Weights of a small mixture-of-experts language model, trained from scratch on English Wikipedia.
Experts: 40 experts in each of 15 layers, 4 picks a token, a softmax router.
Below are experts of layer 12 (counted from 0) of a mixture-of-experts language model. Rows are named router (the router's row for the expert), gate (a neuron's input weights, with its number), up (a neuron's input weights, with its number), down (a neuron's output weights, with its number) and show model dimensions 192-255. Each number is 128 + 32 x the weight over its row's rms, rounded and kept within 0 to 255. Numbers have three digits each.
After each expert's rows: "mostly gets" lists some tokens that are sent to it at least half of the time; "gets" lists some tokens that make up at least twice as much of what it gets as of all text. This comes from a sample of Wikipedia text that the model never trained on. Tokens count by the router's weight.

# expert 7
router:172200116185141078106193076092188143144069173165127155120104154116129184136084071076146093077103089110104146097143068149142151136137141119148155129110101143107119098112167160129115086131170153
gate0:136206168143068176177139125131170168113127125167152228136083150096097185100133149142135106057139086102150101124152147124148156084102111129155139133133193127054134141136105135093162146125170124
up0:132160166170179146107109133172091074202130131091052135157103121113148150139144119144202123165144122159109148087156082129099102107178151157156109170119103118131122109085164165151101114166101125
down0:125123131153135162061146121133143161187110177118092129118149076127131116095082136134119133168165086096097162120072128113083125108177089167163149149129101146093093102074142111026186199136133108
gate1:204136120161131100107107141073126135139135095099144175158079023144138216127104108140143162129146120180207082070110130084090155114156145090176063103159095142114131105084160133120147109059141120
up1:111147199185122114126119132106062167167091212127175111113126123098127139117152192211178077143082132090113137138105107161173134148074138129139148211176150148115069150107125152118077103101170138
down1:099088136114107133098167180144121138100137169094109187138128135115187187137090137123142171202124137128117115094088168129084079073138071185133100138137135144149160153101077153100114107071123079
gate2:178165111153127116145174094126139137101064123141153139154156116155099138130115106121116103174131145198090107121159133092095178166154143077082192125112122141080137060101183125120074145185124125
up2:115148132152085119116123115155129113111096154187102154133171086154102115147087216101154147167139129112121132093095112083094076093089057172120072098101111092166055110096143162105135090112069117
down2:106087217157121117100039138159094096147171095127132139147149111095143100149122134146209165141149178122106154197145112122169151100095137118113139126139086163153180161075112116168119096113099115
mostly gets: " Championships", " whether", " using", " ESPN", " 03", " among"
gets: ",", ")", ";", " for", " of", " with"

# expert 10
router:125144068045166121138090118175104134120100176131108130149168115153052142172103205198159141168081153109141096113081104092175101136149120107104162193148126140089147133130132198101056149103090115
gate0:197153122110087155121131090122140147140177083139118128186147185105118137116126158100087098074113142105123114125088090117122114161166123132078102122162122145076162150158086150115173150102106147
up0:104134117125157100142084121145093102138094175139040065100138095121148202162128123053174151138127116141091130161180095130136145161149185152165101201180142097164142162119119117131115151141097146
down0:137127107117170084158111165165118143114085091073171131115110148052142088093125121209120203100121072143082168159111124133136148124150120166097141084165125138162128111110161190154164127178092122
gate1:100162161166105102083155148114112158120145163115147155138161169140090169165100151126135157165085099076088145067135142122127095191131134132165093023145138138174155124112092110093111136113097131
up1:091116111112108163094130090155077130169138112108100092090095150119148155125128123110098067182118164134155099137135177166168155153107177126123134110151117126103162154160139137176181103143126087
down1:163117143106032123152170137125234156065150139165130171137145161152074145124098169156165102076112113108121139127136149092126131121128125137133125150158134121155157127139067114133103142123184102
gate2:155127132112097142112145143107126141108124126137126095145174102102186067146137162182151087105162137111165153160157030107119078104148135195137159149140111101147170144101100098167140118119112127
up2:081080144160125105108133148140104135125121109051118110160082122144139128120129131136136131150083174145131148115163143188108091143112167139142151140122121152165145083143072161120085088055106140
down2:174147150125131140144122179140153123127108145119079123150127153087091110081109067116099114113065110094145203093144122123131090159159114163123104196132124133116056135085096134095234153183177124
mostly gets: "The", " the", " The", " Its", " near", " a"
gets: " the", " The", " a", " in", ",", "="

# expert 6
router:132197151065112179114090115111086077116126145132158086111128094147096150140081155129201108080093183119137122145141146154117126099147156140134124146155133139163094108157112091087147082130127103
gate0:096063085140140151128135144163160137107114117066174084095108108101110123094137104161137136084108120096149112150128120098147208145183160162094111084107143140115090098154143115139101102089170150
up0:131146185142138151114127124122103180115124144118129139131120144119160142169188128116157154195189147117074138153093123168179136163104064129130110128118049111148159134070136105200136113119164082
down0:151117169130148173100117209114097168109116137107144084147165050140121116142139156131112149128148094135114163126093092119057104118106094076160124170143106162138116126106156165108201139180062135
gate1:134096181125117158144086182146109107130158119160119090112068108176131158092122109155100111157146125070154094127132219108090128136149200099149126140167104162164111124150164075071096188137134175
up1:170099127105115156139117118132079125132184082121119146175097136173153160092150157170189113198147069090074112103044158076160079143214080131110104161097192120131141116121118176137074096132109150
down1:111122131196152131118159144127148102101143165131122065133155149103159127141094078168113110161150165112134083146114092133104118146148100124085178168111160134159069159106117137141159151137181084
gate2:111189147100141162099143091136105156080103125106158115119089111154127088160067134128172134193142129109095240141153095087069139116095136146142141103149123093086143140157193107119150135106093144
up2:076130084119141089167110096115112179093129143120174115081105136132122151089112112157134151133114111097104167121125070080136121193129186147148217150144150125117168147124181187162131086077117130
down2:125130113085129145106120154115105204115156094067185192128137194143101144064099086092166184155117104127144085129172119139178124188139052132108121078153147138128126081153121125143109027067093104
mostly gets: " Stadium", " County", " Airport", " Avenue", "kov", " Arena"
gets: ",", ")", "\"", "s", "a", " County"

# expert 15
router:125135107178083113158144152189117084115136124128145134158180133137086081125181097153096151191130109097184140094117178207105127137081151153118128079145191125151129118086057100200104159123159136
gate0:128105079133142129067048122183144082107105169142168147142115121093153142094109172115131061118158129141110076155058085196110193170118138147111163073148103115099116139156163119099085173095133164
up0:103132128151100151083099141078061093143189134162185052175129099155157121068081158118081038124182122183095099137094166168117171123186160172139112101087123076146157132112197096121136158132098124
down0:129112126160065146040156104189139150116088105094179177107152179106085196155141145171115078087128173141114121119136166142171093189161121144096168147019145106163151108154116168099166060158167195
gate1:116157070143185104114186201126153202145129174099100117102172183094106037173134186166135132133148120118151136102106140134077088090188086123125131149167107130158134182103118116130176181088203144
up1:127137104191149122145137098163108141125140122139072112116158128120167140119174129101131166093126122134161177146124097120158083110185082121132152177137132152142121176084193092131108171094142080
down1:162165127139158101094093158074123091164169139148108111097132155111130171120168174103229049159129111166129122129142140081170062132116132149106145131150161120079085176093131154041110098173132165
gate2:140140180171130121093115133081108101118165171170136086176094072165137111151140125119114125121159089131134103138079129163088070158170103141118172141190162178157174144122102148139151097120155154
up2:077095152150148135142141115100119107093158127142135098137115159146094058083139109097130126136053129172093116127114202171226117095137135127194107126122102163187104158156136105113172125116129098
down2:220112099155161160124201144161196133120079126091064107153176048131138056148060153167132125102113123175122164128143106123158102102103162145131103120147121138114124138133078120163115126117133141
mostly gets: " ISBN", " until", " His", " engine", " Medal", " classification"
gets: "\n", " |", " was", "|", " in", " ("

# expert 30
router:127126149123077151147148199163158208143130201141148138125108161155162076120126201135158171143119191196144133131191178117156091166129084110158130182084124102149114163141111134130079130129084100
gate0:125170189128115129086078058166141116127146099031105159166102175140114078143165081148142127103122108138110071128127121098117108172163182088087137092099125068124156109098105065167107114158156108
up0:070124057167151214135115148136086150089123139163158164195055151124182082136133141187181125051133113117153125150130125162058113081096131074113104149146141148135138135063118156160162185147164120
down0:106112099110128108111123126054161152185153072084095092160106104132090154123104129106159158092145134166097124132121102113114135167124104099192174154065118124153170143100116086147120131135171119
gate1:116125148148071193107137160169090107154124120154155064213130061111178152161130114086060133129131150135168145118119144147094193118074101154144154146117159121120193151149120128205108130178093115
up1:130097121116067146077218164136064166141103151157116109178136107123137104082095128120155114113142171107170156140108178174134085130086143132184171094067095163210162097145107114131153134132128163
down1:158071161148082158109098107032109150137101217071153130086165161095171095153131170115057183109167120123198097154144146161133065154138124133185165116126081109186159125156139120106169136144175085
gate2:110136084173133181154173140118093153115111092127105157130128151142148110110092144152084125158112149134202103086175161142093098113115147112189122127178130116148107151121170118110110135065108144
up2:115146126183145079166148130157094126173132155107161133141120150131155128130135116147142151111113116144154146146145118110133126154069146205109104108084090091126158166120123141118163123146101173
down2:102153139135075159159126145084164034084118119139116129087147109095153110088128140116117159130184160151129157107136097114112113104220034108116162143141146089142121157158142044084142113184116129
mostly gets: " John", " James", " David", " William", " Robert", " Richard"
gets: " |", " and", ":", "|", " John", "o"

# expert 36
router:141180087153101184160154143096125133139153138156073095128066115136148147103103076094115111127143121112139157151140109081154101085182155118188083108095093133101116083109130102162137077152127094
gate0:133193125172132112199140157136199079111106114158102129152197109172145139116124148107166150120146196086111090105088192105204134089107115106107145085102072130133128118100149133180126160195086091
up0:104183068137168151125107109101109185175135085103131105160125105129156157112122088182125129176171135122142125152148132084167129109130051105069140087085086129180173079089167101086124120130170092
down0:170100170130136112141086110098090154135127099140170108108105157156109123128112180176187151112086138112144132134171132127195129096142105139128160164120074118185123089130126095150119139154131118
gate1:117160067126148115170112156120186143139160107191114153174128109131095131169136109116046119146106090110166128091084096154136153115119072108157081162138146142147150146096068074180169089102147073
up1:186127133103075150108101079163117103080192206095151125069129079199110075097119163164105104158123112151181179140108195160124115154103169111137116136075175155132195176160143130156139115137105127
down1:065160157137106180187144153085078220116113141158124132069136078145094103116155140148130101186075033051132141079166148180090159109148121083113167168116147074147125148100122119090124101133133142
gate2:102163161125146136152158114148103127127141128098117066177166186140139117139097138116128154146136058143152085175123150131141166100144120200128123123130076102163124122062175098082155122129102147
up2:049062182100159160132147174193198107060104094135069137167111139176107078133125114088082115103198118131088116138129109178092151222135138144119134125089135100136143145083155142132109157153182149
down2:097120071106151140170056076122097128097157124161154166072182129135061201091195191105132088140111151117119131147148103126073116150129137162140127065100149132119105091121124023182096157140177160
mostly gets: " ft", " ENG", " Robert", " William", " Charles", " relationship"
gets: " |", "s", " /", " 0", "0", "%"

# expert 35
router:177162126100109111097098078112126125141158171078177173137134074105135103142076212140145132099066149121125084135168101111144149123120180146107109108092116134091117146120076142149129104073135122
gate0:085149145147161146168191123110097149067099140082109158102179109161169161140159101145053105163121101122088206100164104132093117145156112145175173102136114119111111143087142126153164103102156098
up0:123125187134094175131147104125104160118124144095092142100208110144130119116146149168095128120125132131078092099151103159089115194139177138176147099114131136139170097105141105192164077075105156
down0:165115140160100146144128118091125122160154111141110106127139123166150161087147106058125129129133148137060171210170118111098090064131123121158160109139134086127114157160128127122136169133173136
gate1:082132147120128162153089134170131152180089152143147119150082076066136129089131163120144110115133149131090130133125122125192136086117147166148117123110102122147129104163165101084106134107107143
up1:079149123133096152135101099056138144154118163150201108097097123090133142103113147136119124072157162106101094131178111203040195067119182118132121117128134126103101140140110099132109157129067140
down1:123100071199169112141154156103117119095164124128144105193087121106110162134158165143106112164112162116136083170188088104173100160187190148065081108195093124113139131156131118206106147149162172
gate2:165070141092107106173112094101107172097103174156108149161093107129153204101104117129151126090091116150081102139117131120125151162156148115138130077078148114084114093114073181088165041130088091
up2:137098099130116102114163097104076049076105074067096145131120159175092142077110143153143145108098082037120134128104156121147152139027131095154104095136126176130123165175105113152138081114152166
down2:087148186112152109109122100106162167136133174179124096133100104139173129163150148146150077077110141151139156088125121188110088180106110103125131105082104165169118161183189101119130111129145098
mostly gets: " social", " km", " Outstanding", " political", " sq", " religious"
gets: "-", "\n", "\n\n", ":", "|", " and"

# expert 14
router:119170117131151123092128134105155125180078180113114111181122055183081124104108110091172145192126147111155126137198139138182092081120160141136164162110213104139115116146119106120094108156108092
gate0:126161127110152086083149189126119171190124143115143114133128122216134106186155133154152140141079146070163122116114157138144130138103164061108148136097114141115081185146154158070092147083147122
up0:087119130148167050164181165140116154128159137104105166131108153127117185056121148146126062082101108161107102128127182094083064162186160173183082149137164128098103092094097111104086144102101169
down0:147099210140137108149139141108067064079131063142102121109139070110137149128141045109083057098116192100078181149037177117147114090144116090179199061159129136122118115117150143092101097147123158
gate1:101141149166164120162073098098128114162162155169187127065132083160127134143135124148107166136151118142151123133112124124168120099060123122120141116056132156125117128134118111109154203150106111
up1:143116114146145094141072149150096095142159135081094125110133150083118173098143091115156135131105187207127137099119125065158168091204157094105177134154124089122123139140123108127229153155091142
down1:130125165122128172114172099125175120099086125163063084119142119146089131099149127123110072116137168128134087171167127113139159147144175121179133077151067183085099140166073141126101107160088110
gate2:107165175137165165096087117144123095135082079157096139163064138108161130136062106088143082099139068093103142124098124129118124131078113168148136150189130110066102116147092113097080197093128126
up2:130158141136168093090086062125147124174148108106090124174073132176157175162046146079132100069095128151096106097093077141153150150102143123109133139115135140120131140082062137132150146144115134
down2:193155096102074127112091082130131140127180090102134101063156142098128097142157155129109174128126166126158140157095111187182156148088093093136114068106162102130133081245094191143109137151112100
mostly gets: " professor", " classification", " Mari", " near", " painter", " Mos"
gets: " in", " the", " (", " with", " on", " at"